Weights of a small mixture-of-experts language model, trained from scratch on English Wikipedia: width 128, 128 experts in each of 6 layers.
Below are experts of layer 7 (counted from 0) of a mixture-of-experts language model. Rows are named router (the router's row for the expert), gate (a neuron's input weights, with its number), up (a neuron's input weights, with its number), down (a neuron's output weights, with its number) and show model dimensions 0-127. Each number is 128 + 24 x the weight over its row's rms, rounded and kept within 0 to 255. Numbers have three digits each.
After each expert's rows: "comes before" lists some tokens at least twice as common just after its tokens as in all text; "mostly gets" lists some tokens that are sent to it at least half of the time. This comes from a sample of Wikipedia text that the model never trained on. Tokens count by the router's weight.

# expert 102
router:144111157098108122104146105158101097159149140103158119141102152104128149141117143160150166129147157094156163153117164126140098152098130145147114129159146129151102162099153136133118131155144084130115101125104143108103116141125085136156109154174111141104143182113154138114112162091147124111150151110139086163146087136108138150126152108096152101156110123144096144130085180132104158162087
gate0:141137160097119175158150130140118085134108115136186160188152129145137092150098141118101135120115102141148138118114129152138112149066134137117141162147158126169161143130144159150138148153145088124148119127139116144132150133124103159155129090130163093127147157121147165124121135141155204132134125125123141152115122139091107121121110162102112139209105156102114117146096140111123137137100
up0:163123194153120129133108102130102072168126143141111129128132135129104170118167122109139127139137105139136107135127079114136101158185103197135151121101131126107099131137148141117128109169120134113137144111101194123103142163085146128092129092131126069072139128121141126134151121131135134158114112132091127105110124123104135146130097097172132080090131130135158142116135104130117107130107
down0:102138119091172099123115134117125116090168146128130117129109174119129147158136114138138147142154162136148161136147128136104131128181106139129157178137164152121092092125085128141151138141101147126143113138132182078136117154172120118128135086135152131093144138127098104091142126066146137129147119083111106108120141145170148124122103176133070129124093123154119089145103130150137085128147
comes before: "of ", "and ", "in ", "(", "is ", "was "
mostly gets: "ors ", "ents ", "ters ", "group ", "species ", "ures "

# expert 101
router:155114173095082106121162117139088106156150152102141102162109140105156144132098149155158151103138137101152170132113157130145107153093084135163126119152183112140097158110146143112114148133155131139146090114107142105117107150091103162170106143147117154128146137109123127104113146104126130086135170136134112143148124140107129137117132111111155097166111108158099120156094156170092155158086
gate0:115126170136111103163132149070130107156118161120138110101127125100165086139077137151152155109154139124157124127171111088149115102106103119111136128108171093147109128122111158129120110126169117123179141151071138111128090133156143122160124133139120147120145113145124112155139117081123121147130148147113129101125142113107121126088117094132116104189152146150119120138138089132115199132074
up0:111147131130138148130139101130147147078144138110125138140118133149125109139173113080129123132122145120178138123088111144141133120124167141082060160141142185125098135102124121134179121131137145135103127139160132145145166156184107143162121149109118075098103133147156150122125151151108165120126197075103128133130115137138135096092162153095120169087140122124123114160122138127127129134115
down0:136065105181096123141120115151124150164131132185129108118116149181126113116128185147143142131157166122118106147167092126180106144123149155098118117157140155096096161144115149167155152127173087114122146109109100127115112165144112155127120138143141095184125132140123155127153140129124142090134136128144115098100131111122128115157119125113164142135077122110085133100125147159092123115126
comes before: "- ", "| ", "==", "The ", "In ", "= "
mostly gets: "\n", "\n\n", "\". ", "See ", ".\" ", "  "

# expert 5
router:141114150120110131114161108148115092134134151071141090138104134090151162175126140145139155106168167103128147169087159110133096148102115190127113134156132119138129141099153167112115155168123105141155093123109140076128104144125114143143111147174095145099148147124130139117121157120140138105168140119130100145140096102123133156129148131139144092173128113139123142128097162155089153149078
gate0:132147146104138150119177093074124139122111163113083153131109121127141157117134123110108149124172150152131071146128094109134139156118139163144106118167139140104126139106138121116108143171102127164144096120121188139138121075104130133154126138130142163143150138106109196099129150122134077114136113161157111066129123115095085138156138088095125098136136098137120123127146112118095130135111
up0:127123173140136113144091118127128132123124168125090128090139147107138143105139103094108123121169112116134159113127127132119100095135138127139045136121142123121147121133132187128111134147130131163106107185121157113129116138100159095119123131151183120129147121101121085110100155202114136145107144143132130141101140101111085149122131088138111078106157132133120094087135178142087143145138
down0:086182124146100126101102180061122162147106099129133095104115109153117121118140090101112110158126136161120147119169127094088095124110113142145113181113144139094098122144126128117118167136125133104120139131108114140148113126156154128160118161106161171119160136100127136133093137141120145169112149102109143142114115116161125144179111155146133107098144082167140134088103153104135098159129
comes before: "to ", "of ", "in ", "by ", "and ", "for "
mostly gets: "would ", "ely ", "ally ", "been ", "could ", "ired "

# expert 2
router:129114175113085165123118062145108101160132110116141082134122148122145126152092147128158166091150134104139156130095175123138098124117133143153123136160157114146119156123140155092112129168127108149166096121138146104081076167117109166167096153134113160102139140145127150096134138107132172111117136159106109160148108122115121150112157115095126103155126102140125145128092155141091137143106
gate0:122128200123125139112126112107107141138137173119127087143170155102163132093123131114099127078144125090108086115134126177130096131113141094092143176137112135148132128168130164136146127177129142121113135117133152105094090125111104151174160124116108090115130109118106189099137105103146169097151125145151111155135138126157092116139172105097114121143139085116105134120144130094123119125132
up0:111131100171121117113129162107160080114136134143106184111126127162095150079085127146126125136156156108126131144102140143103128152159121096140157138138145131117163153103138115132130110128148100055133144158144161169141142087172135098153168155130155125144140161122141157104144125120104114142142134122129092159120101150121114120123095153142147146103100125136105150115122152051174138149135
down0:094079141127155149144105112167163116168145113095136162149129147091162175113128125183123144172136101126111124137103120131105121140120144088145130177128115121109106142125160124124149115133156152115137104212160111169146122117144139171112136154130119136096193145131129115119163138121133153131115123158124104118148134126101146163159180152132092118143125122129163101156118089129136128125116
comes before: ", ", "s ", "(", ". ", "and ", "; "
mostly gets: "film", "ture", "ley", "York ", "ough", "omb"

# expert 67
router:134091126116102116084169108148114111152126136096144122142126154107160161148107151173157189108157131104152157158119152100154113159104125162154100121175178120161119156110175143139127146141155068154128096114108135108124125123125112137160098133127096161129154176121148114129131146104125141136143147108146119147126108142095136121127153151111160089149119082141098144149119158124097152157100
gate0:121194099145131125124158124165083121113136106059137157096135132128166135135107142119095158104182105124152152110143126104165153106122138133143120129159138103171089106109129116142128180113140094154143082114112125119108144135108135132128114137132086118157150154102112121142136127116120151131123100109104119144109113120130146135130124096214094143142145126113161114149122123139068156170135
up0:117116134137093124145154090152149145104121128173091130142169130133113153158077130177113108175126163072177155156129119127120123121124113147146142083114139118100128139099121146126139127166177149124142151135141102141111116128122153142141156091115206125124153144125134170142090116112118122138109133140164163115100152090132141120156127130152144151082118159160124112106099110150100087136140
down0:146088112137131098114101106135134114100130139123130130104161159139110139155122194100116129103141124166094123104130114164124135066148103101133118129104135131112085127100119100099113099120116122122125093120140122103130078134132081096180172161133143131090132125140153077158111137132158121128129150185107153137155164141172144157161121151105138159108112128128155152113134177110142134154099
comes before: ", ", ". ", "\n", "ation ", "ed ", "s "
mostly gets: "such ", "adem", "Fin", "cul", "educ", "|---|"

# expert 25
router:145093147112081150145121099127106104158128117093153090152101158101131146169074146130148168102157127115144150141102170146131120122121125152149120114154141105150137164107116155084121134160132116153167112114127141105099092152118119152147101162151120168091160146140134153090110127108125162135133164152141085143139113125108110151114168114091123105154112097135086152097085132148089129146101
gate0:119149137152126166139116121140108097124086135102124148156128108124110118120126113151124151091132132114090128110125088110142146131163134133116171086132127129142146144132106142141139114125094114159154122100106106149082100099114114143076121145126131088143131151124117119079147141148120157073162154134108181120139145074107089128048139114110122117152133119096118159104125108124050136125146
up0:135115136156098172160107119120145121156156119096138090143139141172101113106141140113189105122102124131115158110097125108119076107121142132139115146112135114163103097100134124104136076114090129116132076152122179129134143141137144148151117132155116139120134122134123167141113147135118138130127121150033175117124108137140098119090057124138133137116137113135145143097115159095104094142111
down0:160138168148146088082125163136111141121136153143102157112145081162100129108177136089148134140123140131128093139108114144107119097091092125135109166114139095128109075127189187126115165146098141118108113163148121164130107144083124128131125153123132143134113160112156140116136142129118083142152110156171170137144088177149147122120105124118105119114131152140163127119152168122144135107142
comes before: ", ", ". ", "s ", "'", "; ", "-"
mostly gets: "%", "did", "ough", "film", "omb", "ame"

# expert 126
router:126094140106118130092127119149111095154163129074139125137096164086125156118094141157158172118135146108161165140112164099136118148108107157159106136143160138162108171114149140136119137166137098140119079107084144115114115143116086152129113144153089140087160188113155123118133162102142138119170151136122109149156092145115138147129136129092137111146118120136119165115120171146125148161093
gate0:120118151176121173079101107118143051108151103062125162152152122131102114143097084103114127146113127091149122136100085107102107130161149150115142102107126123108140146097105137145100130111100108118118161138099087107133117139118151183134156104120159138091125164099116142102151122124119139090143129103123137098144102147109124148123140086163139091127155126114123117117125097129153146161112
up0:114141120170135088114121098110117165091135151125094141091095147139118123138116136122173110124125132142156129112105117124124098123089095141157116104116137076144149161107140102112160083133102146131082103120121143159087179159116129161139127109119174166083143128134095122129161133157153149086115145106130142074108137148117160119120119151109103113177121132105142108143117152123110127101189
down0:078091140119103105129130109158149106162138177144098130124154131118186164113121083117145159133143128155107107097104119075132117125137145115120158101148145171144130155155138118139149129125154097157125131156114131132148094087168124097165110104130149138147133155098101144102166183115140145121154109131150097152178150141126102133160098140115145095122146094100126085128144085129114135130147
comes before: "of ", "and ", "in ", "were ", "for ", "are "
mostly gets: "202", "ors ", "195", "196", "198", "ents "

# expert 4
router:123092167119100137096166119147098099155113147098155082157126145100178140169104136141127152118150169097144166169093127109138106150107090148149124142147140112130128141115153168107121157158128133129158114110115125093122103146119111161137113133143108125084160155144133158086145166115151155093173134123118101178142091110095121150122150114130160109145113114128104127132079143143106141146090
gate0:159149094160108108101167126139092128139182130097169113117128137109124131163114156151150152148120101092136179145132179123114131168076135132165148100123171099151138119106137166120102110171125130102121137115098155091135145133094131135132097129140114126098143119118133106082118158129151135139121188138147131138149118154156096107131145148104165106157100116113146075124113133135106087136100
up0:158160141184123121128143148122127138136142098137184116137153108136114114149142164125118118138069132109112154139165146123080131134126152133129181134121153171131155103121092163141109140115112149076145143142076109083157154136146143123105117140105105146098131091113146089096169185139132141118120135113099158112124120118155093121148116147149160142155118109089152095145086120116118098143146
down0:120150157124149126123131125101137096104172086148127103094111087125079114110099107127117115120108111124123119121147170125137127110091118191123141098169151161131115133116166097108123120114160111114115126119138135141146090122153131105158105144119101161166143121142141142086093114120091120193154109132132145136094112084110130165162141133142129147153142123135124193168106122102133172099162
comes before: "| ", "to ", "|", " ", "by ", "a "
mostly gets: "been ", "being ", "\\", "ely ", "be ", "could "

# expert 79
router:132101150121082124116172099162124120154125134088150114173137150094162172149125140123143181122164137103124150155125182105146115129100095149130117128178132094150129144095166170114120142146161127160122112105108166112112103127131111143172104148128085134133163191130147140121128132089161150120133148115105111146145081143113128153119159109111139118158122110145103147110126169140114137140100
gate0:130106103122119092123158086112126149126136135104122161151148116136148136147177146090121151126123156141159151157121097158171137118101114100079123132148117103139100129105130147088141135096089123121097126104093140092131132128134135148135143116113104106159161139142138176106067142109130118139143126117115125151166105151076108129074155092100145102150114126158080093113167097088111153122146
up0:108151174133140161139117133090136113136160119112133124137139083143102143124094123156072142141115131148120098155137133110100120075128149137124152135175124123111099150128092076151140089132144104101087123137102118151167172136146122150124177134109124143099147104157137137128088163123157134140129160120136119106141117099146156143119182122127171105125116141100092101135070138085123081130145
down0:107142120135157138139183168123185134160177107144137167140084124112121120149139095132110127119133092122122132132084110155142157149097125109140199121132143125151177139087123130118103156144121134113084128060109160115107138164113115100068138187119154139145150126146135159155147136125136145087126141127136146132089142118148128098136125124136093131095093114135136109123148133119114120134150
comes before: ", ", "\n", "s ", ". ", "ed ", "i "
mostly gets: "clud", "sion", "port", "mon", "erg", "ib"

# expert 99
router:140110166093095138115170117134078106163125153111153087165134146100156138134102152147153137100135190102147129162110143098149116146095103137151123126155142112123110150110142148113085170155172099134151103098122128098123113144124094168144106141157116151107147148144111143099092147118139114097152140141139114161134117131093100134108164115112169120137086080147102114149094142134111153142096
gate0:086137144143140115150129170158101122075102124151100120117136151113140168131097145119131155109120132097113158070089114137127132152116128097132124165132176134139118160130145114107089108110163106119123122096143119136132124160106125122171098089103150168159144094150126176096127161116095160158153177143089137143130130125116144123093098159139121162108129171156094155125151155127154127103112
up0:125118103126119146149099163083151108112135146124096126118089144110131137168122134161166112098187140117135103131176120133126118143150151109092118141118081101140122137110129112101109083119122113144127125102120113165116176119124120135151081132128117149102142102149095129114119099098142168087174127131129120122141107105104133091101060182116117108116106162174089133098112157127137151111103
down0:159164134168123160092130067155139158135153105138168125102144145161151132126172123116145111141129138116126158130107136110127131102145112156133163116112129134123122135148118165126130142183098119125119136159127128107129109131157134122136136137166107132115089207130143117137155166150102118157104109119095129096125150135153121137190141104086157115166167097099143115171179123098145159133146
comes before: "- ", "| ", "The ", "In ", "==", "He "
mostly gets: "|---|---|---|---", "that ", "\". ", "\n\n", "\n", ".\" "

# expert 106
router:161097140112063116122143137154090084147115131084141116164117170107149143159107129146128153115152141080147161140108143109160122129122093193161142110130153118116117155123133156116108153143136117131165118129113132079114104172094079142143109127141121127103142159124119151110115158100149113097149139134120113168131109138130099155105145080128147120139107114153106154156092136131083172142102
gate0:182129103131128138135132126131137145138112180065110130153181141149133122165105078129130141104168139107158109144157125091143147169108147119109104081096131152116118156076133141128135133149163146128134128160154128141115098133132088140166083101157094130093122131108102083124127142106147109105101139104172105127111131117139124139132143147145148140083125116170128122091159144125083116091131
up0:091130131152116148143161128146097143099140111065098157167140131140162137126135146137106201146155082115136148133196130132138133163140170155105104102100138103136114106086147095121140147104103092145094132124124132117137086121072118148141120135124139109161139125164163115141143109117115098132145126167106109133119128083098133113153146113130090115132145106129115133099130108113164094090148
down0:167103170083117133146122132116172157086152140128120118141136153141126091160076111153110116175129129104145143137148164108131134157099151103100126130164168163113114140126116118119106110088118163109123096190118123131074104140110141079114138148143150092117160138121129108129126129111097156102104105145168165124117123143118171110098120139140179122149124102140137139136154121124155146179125
comes before: "- ", "| ", "==", "The ", "== ", "==="
mostly gets: "′", "See ", "\n", "  ", "exp", "that "

# expert 58
router:138109142128109118103147096139099111142129156098146099153115166091141147152111155144164136113135164101131151146110166109148112151109116154145123122168137097143133153089148146083109143164142101147139095107112158095114108151103108146143104171173112169117145148124127136095114148092140117126145164142153111156143093135109114158112160120100171115161073095168113143151093157137121152159103
gate0:116131106123099171173143106102139151088115124090096059142130156124139101139094157148137116131118135110105124116115098137130109111098155118109070097160110124144114123111104115101162097117118093166129109122148142154109143126154120127171127133144144155103112137130135166147112137110145169173155138128107123123157079113108087144106112167121085084151092113138097146132107138157097171114121
up0:119138120145116110141124136125138146161126122095131104105178127115111131122107119080127105132123114142167120145123139090109143082099115155191081109150127159120107125090139133101125138122145122118111098128108187114109151107139147090120155158154140113111102108111141134198108119137143086179122107105136107166121127122125147131151153062123145127131148097110145082097132131111107106066126
down0:097148146097132140144122130133137139134135119084146087162144131132135113138123112134163126114110132120127139123161096124128098145077136097122115151134150112072126096050131093143116093111141133109079161147133135134147159101126102134111116113157176162159088124111146138142117102145170171143116108112108151138104161107083094109133132162138089071117116103156101116163119107149161114135127
comes before: "the ", "\n\n", "and ", "which ", "but ", "a "
mostly gets: "\", ", "), ", ".\"", "Ital", "—", ", "

# expert 57
router:135114172108107141106146105138105094145139136105151110150109154107136146148083138148136150112136161097148145151099174100155113148124107159150124127158138104144129156092138149090092152176149105127125103097120142093117101155121115171162099163170121158101149149127140157099103149091142129127151154144156122138123092137120118154119159128107154114152079099163097139143082160134117165157106
gate0:097142118178120126155140095116114145146185112129141128093135113132117154141108121125112137130087137128151133113114165156128128142137148147149080103180136094143123119123132099092125096165111097111156111124142151109126118127162123094150144102171131139141128131155138161105146094112159184133149103117156101141144121141126130175126173134082123080172098168137110135095146154119162167174130
up0:128101136114110148103130130127106087134166109172136122114189129146127121106101131125109124135130080118188163125111116129137111132142135140119092120153135092143075146137167116155134103150114127096117104142103137130136153127085147176126141124140138120107116122111145136154115120125118113121132086119134109184124132107140097135093187074123048120131163137105123165121165134154091156140152
down0:122196122179144112110132147112125173136148138121141094142128088094090116107112118139096113178110143122120155133128163136107145109117145161170140106152142149117116131094150122099082138112101097080121156139135129074087137171102131116153120120142132152121107151124168150129108138169113107141110110094148154156151122110125156117129160134113110161129115092140078115130133118148134079095160
comes before: "\n\n", "and ", "the ", "which ", "but ", "who "
mostly gets: "\", ", ".\"", ", ", "), ", ").", "not"

# expert 117
router:166117149102092127103160097155075110156130150125117129141138157073141145159127139166158153115139137107140132153088170129139107166127121157166101142154146094147122158114150150092113137160134077157143122128114128079120124165125094155148098136166119127107174165134144137105135158098147131114129140151126106135157085146101121138128142106107134125168117102149120135150079143127107153175104
gate0:170136133101092156127170082129063130144107136166136162127116110131101149124139112157151118141139116135115155134113132144138143187105112132103111190145129099132139146140150135131077106152124135162140122128095099131087117171157123107092150098131128119106138157127092108111120147120134165099111090150112092146150121169092120153125117178123104099115124143115128101087168132156121159099120
up0:087105107113139177152164160083096134140119130119111140131122123094143171153123130142143159108154168106080103146174118118131116145159165136105176110181100146130127119108082126113109140142149121150138158130185103120081119127127134130147111101116101111116171109124098177193141090174144113142116115121146134105099144106127163126122149144126135122137165149122136142126110106100124140116149
down0:128121078123145120106146164141128139119084115139116145092124100077136127097099152117143162131146087148102120084139094116112077147081138145135078172089161150181145092133103125108116140111148097116152138101119156120109141070123123123133143123120129172167104143107128137087130100162129112140165142100141114154120130109091122130094129117147109107152137132104154170137105119163126139124103
comes before: "| ", "0", "|", "1", "4", "2"
mostly gets: "192", "195", "196", "198", "202", "200"

# expert 86
router:132090150122122091109150109154127128160116153101120080153134157105153157175120139155142172105145146108140157163137148104168118146112107141147112120170167107171130172113166142114122150144164102149137082121095184089121130151107085147149096140143088165131123155095128112129121140106151111117154127115154119146145104151097116123146129129111119109138083096153116170133136167135121155146115
gate0:114122098113115127151175164162152130138109116132089124173085114138099140151168121156119127089142158133131133159138144100108144133156162136157125115116184141143160162097146115092156115127179107165129104122114153131106131103121087144146081157119137181158109178106110120126106094098129140131147132090152156123159105119116119126167095130124092116116078124137148164118126137094143132135141
up0:162108140161137134155142109140145111130176132124119108094106171140111150141163190127162154127142154130157149119134106145093118123113161171126126147137091071110120122150123199133113129138124109131160087159141146129160142098113120142163155091101136115121127135143093142128130146106118079098139109116109109170119161114142122136146081137143109109130153141142173146098106128066128111131095
down0:141099117103114104081120146098132089123173126114126143114146123111130120112149133158125108135134165161089090129142140132151155131126130093146145142131131143166110105117133140110117104155112108131081115169144069125155122149115120143109085122159123141145155105129113117180132150106119141111100178124191120087137132179182153164144120132140118175166105095119086137126149152114119158113105
comes before: ", ", "ed ", ". ", "e ", "al ", "y "
mostly gets: "includ", "adem", "iev", "clud", "Austral", "ia"

# expert 28
router:130093159107111137112140110147106113193122134084166131157109135098130160155088130125133174118156117124159147159102164108135127126111106136173152142154156112159090150106160140102102147162146129152167117102125157101105092143134111152165103152162112150107185144131150161124129135096135143107141152162138112153152104126108131165129161106077158115136123102134100126117115142143114125137084
gate0:075144140166109095141100110116165096125088129096165161131095129132107134145115160095143148111167111122156117146141149121118125074153120162092145106144136112156108152096095074143133101130142137122141123126111115142124126154128129151151114160145102156111128138139137101113142134148117085170133177110126104133168145096097135153146141125086119159125169139123103125106091169063116105107109
up0:111160115146124154152124125137135095086115142145142126139139128123128136135096135123141127146093127158103108132125094104113114095135116162146159084105146144120147119147143120122119151147151102178152105122173144071120174167148123175121119141149160139139100117134088126135088144173096131098145134132161110131159118117157122143206132111138097109121130118136165119106095137063107152154081
down0:121185101113161120167108165107141097157171131138124124156144174192134150120158137119156203103137106121115150133103106105124112109122200132134133079135119092127099151134174124144128122133179131116100128147175136137127123110162121134107151123122143156131089152120130151095117095104127149127157121133115164139116124179141146119112142151105127110110145158121140133150095149139138129121146
comes before: ", ", "\n", ". ", "s ", "to ", "been "
mostly gets: "would ", "could ", "can ", "have ", "had ", "did"

# expert 80
router:125080142114120092105149098155119128170129133088142107146135156105157160142115144152150178098147128113133162170132162104163105150116117140155110127179142134156152148129178129118130142131157103139112073107102162105107118157120098126159108138144081148123149166118158140121116152102154097119160126118144118161149087153092119123147133127108149092149096087162136159150125162122109140153121
gate0:102130152125126086067090121135089125116122125090125109125166124115139142124138131115123166089102080111151134120142132129156162127107116105112101140151086137139138108105179102093120138135147148163121136124118136062098115142155078127132132131102115108163089163107095145143184172148130131086154116126097132140118151112091094119137111127183102156133132152112131146098111165134138117114125
up0:167122123121119124128140135081174154140127094119133156099109172128127147111123111141152116118142158068094161111085134179122088110084153159092150157141089135096115101148107146153143107095122126102115147138155131126088115097107146074144096121168105122136110104128172097116111103087127151104138122108137090126153139162092160140128120100109173114132138132145129105149128137113100139138141
down0:142097145114126137143154149090110114149146149130082128107119171176112137100126081124134121093139140128107099150116097159105121111135150122119157103108121155144077121136119136152147130128157134174090092124170140083149152120096111129186140124138074104118154137098142120129125143102135141122170138077133145145125128141116126109130153135121078127138120147124077163184188141155122123149130
comes before: "ed ", "\n", ", ", "y ", "al ", "ation "
mostly gets: "|---|", "adem", "divid", "clud", "iev", "includ"

# expert 119
router:140116145099089123116165111137090100175128157095149112141106147089159146139092147178146166101135157109132156157100152109138119167114096167150110135153157091139126150111141136110094157145165121137165083094111140110111109160106099175148098146146114150105144151128126132099108154123159126120155160129133124150139126141101120148109164119105151094151114095158096123143101148157107147153099
gate0:130113141140094127128126115110098115188094200119138124102108117092126092114087144128121143107109099125118152137113155133125108141157151138106052154135125083156104129125138116133126144139095123109088092121077137121118107121131127125086151115147101142120120131152155107110107086126177128091094143184148110119179119147087108124146169096093140129117141114141133126112142150129152154141125
up0:135114145129092119122121121124093151161121183145104127143117140109145097120124116135104121107117118110115175140113114174131130122162167139112090146124119098150115129146141146135107185130109133116081108098089133155123113135129120149112165133127121111114123123165106089108126084123154114102110126154139129140167122110109163060113175060110163120111129124132147136124079131125138195138078
down0:133132153136161129153128124117095100119121140125120134109100159134112131101140137093156114132122121112151087096119094089164112116164112139113084107116133125175154074084128142161101128151085139131101097142079117161150100145080145161138179166115107151190119116156121115067117133115098146132112118107117117102143114155130124089139162096131140138110165119148096123151157124128135116153139
comes before: "- ", "| ", "The ", "In ", "==", "He "
mostly gets: "\n", "\n\n", "\". ", ".\" ", "See ", "\n  "

# expert 87
router:116094159110115104101157097155120112152140151088151108142127157102153157155110148130163179101128156100130178175129176112164127161133106143119106125175146099146098159123162168110130131174157100147119082123124151101105129141114101151160113133139122126136152157128132144119123118108156115105159126118145110140177094143091145127110147130121146106158094108143085149137099154126094146143099
gate0:148107155060133112135151126134128139119147142149130170112145109133154121149144132110181137062105118127115107167125146116130109133117145149126146123162108111150117167081133099136130104158120174142117098118131106114105125134139115079170082102144103119114112100156134088127111144127141141118120116076142125116143171128110111121173167143082114109089093106187140117129134129110133099120086
up0:103137139122138164094103097148133109118151132119139097122146100122121147126171107051138132149110099161111143100115138190118151111144131135152134108142136118099149114145121127108140136099100091147106121094084135127154110106166105138127113129143124125136138106132129120123135067170128111094113146130145073105144140103122104149095154096110138165155098125076112107169140156110075111175133
down0:115116147106098167131102149140158155147115130115145126102116115117125132155135121136057116139145183146172114162180163111143148131103137109153085124145133148115126168137097115136102174112153159149142109133086121173126148106095150125096129141176146135132147119119150140146154169129124136143188104150140132153102138159141127125113141122173076083152105146133146143099096094140123134120121
comes before: ", ", ". ", "\n", ".", "; ", "'"
mostly gets: "|---|", "ia", "organ", "includ", "es", "a"

# expert 54
router:148117154121108144103135104170109089146123136116145121144136160093141155148107133142154151129166157083150159151090166117142111129096097167148131105163156122172124164107150164112121137164129112130144101100085129109114086141114108148147105158161096148099186152133152128110129144093139146128145139130155105143186098108094106150114144110127142113128115119155095140117085129164092138146099
gate0:112135179137114128116171131149129082168090143112150141109138111118142126151133092059119095124153150121122127119150128160177155147110146121146155127145075099142131153154116185145161114183114119112139107124154123102118084109147124174103084128124126131154172147151122125109144111124159171165142123142120100146161109109123102123119162163112122128109152130117089093113108095140126142124110
up0:139132141133136151136126138131136134127172123100122093141114137155114127140142097108164113127105165129079167103124127121127144133118113148104089101096099155127130138120088121119147127127110184097134107110092143109143093109167081116131140147116098154118149123127105096087110140145123145120154098098123164149112106119125078114179125178118163069110116066140144104112148132172159165099125
down0:142108144130120129198121130146124136117122146162138100102154125085139137121112158139092105070135164101137121143096134135163142098131160059143116095111135134135117185099079139145174162118148083105128132119141138152111132122115125118099143089120115131127161147123128122161127156107113126098177143139136125142122145131135097128164166116112133095141107134144128193130105119130096116109181
comes before: "\n\n", "| ", "\n", "C", "S", "("
mostly gets: ").", ".\"", "Best ", "International ", "European ", "David "

# expert 123
router:145118136112098115133144120151093109179117151083146088147129142112136144139092154150150169100129125119151163150113160105132115158117115155152142120152171099145096156096148124109107170147165113137154109103125135139109100145115102178150097145157100155100157153115114163085109163125135141117176154124130105148150110143097104146098142112105130097156102110156090128151120150172093144152122
gate0:139120148118168071132175126101129118173192141101198161140100118137094156154141150125148146147133080156131109142134117167124131121151145116152145149171125118145129137093140116155127166118150137112118112116093154121105138127151121104100123105138125108115171115103137164104135132131157041130099112169132106141147128097119128109170118130105122133105112119127144107120162148165139117130141
up0:133130132195075117158141130119144143120126121124104125114118131113138142110134093154115127145175139106137118138130130094137116125131141123102126143094124113130066126088124100093149151143161142107133168131133107071123119129152166151167136121127134123132072104160177181135155114138128107102134122158105117129099102113145125134110073078131133156089147138161133148118108137118126150067175
down0:152126117124132131111124081136125092132117132127135125126173102098146159138112117112161127122149174141116131101075131114142112120112132145096160104128156169077143119126096161092101147148096141164133075148144153154113117100103102106100136159127152130149134164148141147136138159107137135115111132062110146108108147141177144168163156119145150143150147115104158135059115123127156171138131
comes before: "- ", "| ", "The ", "In ", "= ", "=="
mostly gets: "\n", "his ", "\n  ", "\n\n", "\". ", "new"

# expert 43
router:150105142123116106096148104150094117135149162130149109134123160118154164166109147170162141104138168114134138149135144117155127176115116164137133141161154113146131174107169151094118152162142111150133100105113124120111134145099094128122116136156114150129151132122129147120121172107149110110173143137145105162180093147085133148103123114104153096166077095167128153167084142143100124153106
gate0:123127114102130098091149166132137118120176137139123101097167159101092164118101131156148131132126121165101127147130134116148110138167121125131128111075104140131132155144112138100151124130135111146071134092159101118122133095106134162103124147129144190153128141145106165124095146113179121139154145116096116141128114066103141147136137112113148144088137163172086149183111124101155088120130
up0:156098098130126181132116137132096132162170108120105135106148152138149125079107178108140111104099113132111145081121116121100141112116104100117143160125133176141122115106141151125150150109151126093152157099085092128137142110131145142142128126114131162117128101118121140187107156122097159107149164103172171077156102105131115166084161145141132131090113141170135138113128079124127151141127
down0:166135157149153148104145134120117112106171125117101136128139130143116153110095112158091124161134166146124136131112159101147092136136155125134141135134143112139152067176189105090125146172104123112145140147121120113133157096153145100105130145150132144101140128155126119117122108163166103146152099129161088093114116072113148107119104127133121127090131122170083112111133103168120060146154
comes before: "the ", "\n\n", "born ", "his ", "M", "foot"
mostly gets: "=", "under", "\", ", "born ", "of ", "from "

# expert 10
router:136105168107110140127156118167097109150131136113153101130111146090164136143112127141156171128140132091137136141093161106140090137103122161140105142157146109141107153116158155096097150170135097141127091111115130094105086156116115148170087164173097169099158153133129151093133136106139142122146146130120103170150105127116108163125157128111123077166127121143120151110092150137087164142105
gate0:124134122103106095155129106164121133163177111122128141093123142093160115136133130125151140133106098116145162115118176124111103113139132180153117129131157140146074111152146177124131111148143130078138196135122119086107089143120131161172130104163114110104133159140151094087145160138125155112098121148144110152095139129164144076093144159128093134149107132110110152109096160127142128142148
up0:135123132147110099112117107161111129156182102168151172138107147148096098158137128146140128152131139134142161151102142127126138141130145162163122147142154124120050130118157117137115131135118184141135174172136157128150096141156145124160108143159149136109123142131150091125113162106113119151082135153147099141117148150136166175118085114107141113132125110124172066114098132116138105154090
down0:162146136115091121147159114102119151153150135139167127100108116145139135097172120144121096142064084099116139094160130093136140162139172126135159108135121110130136203177139170113142144120128116107124106125101120121122166150140133111146134164124167096136139129135136097084178109084153129133140092124131139166137119104106095175122148112135114137148162080131128123122134142098122118162134
comes before: "of ", "(", "| ", "and ", "in ", "to "
mostly gets: "earch ", "University ", "War ", "ment ", "ound ", "film"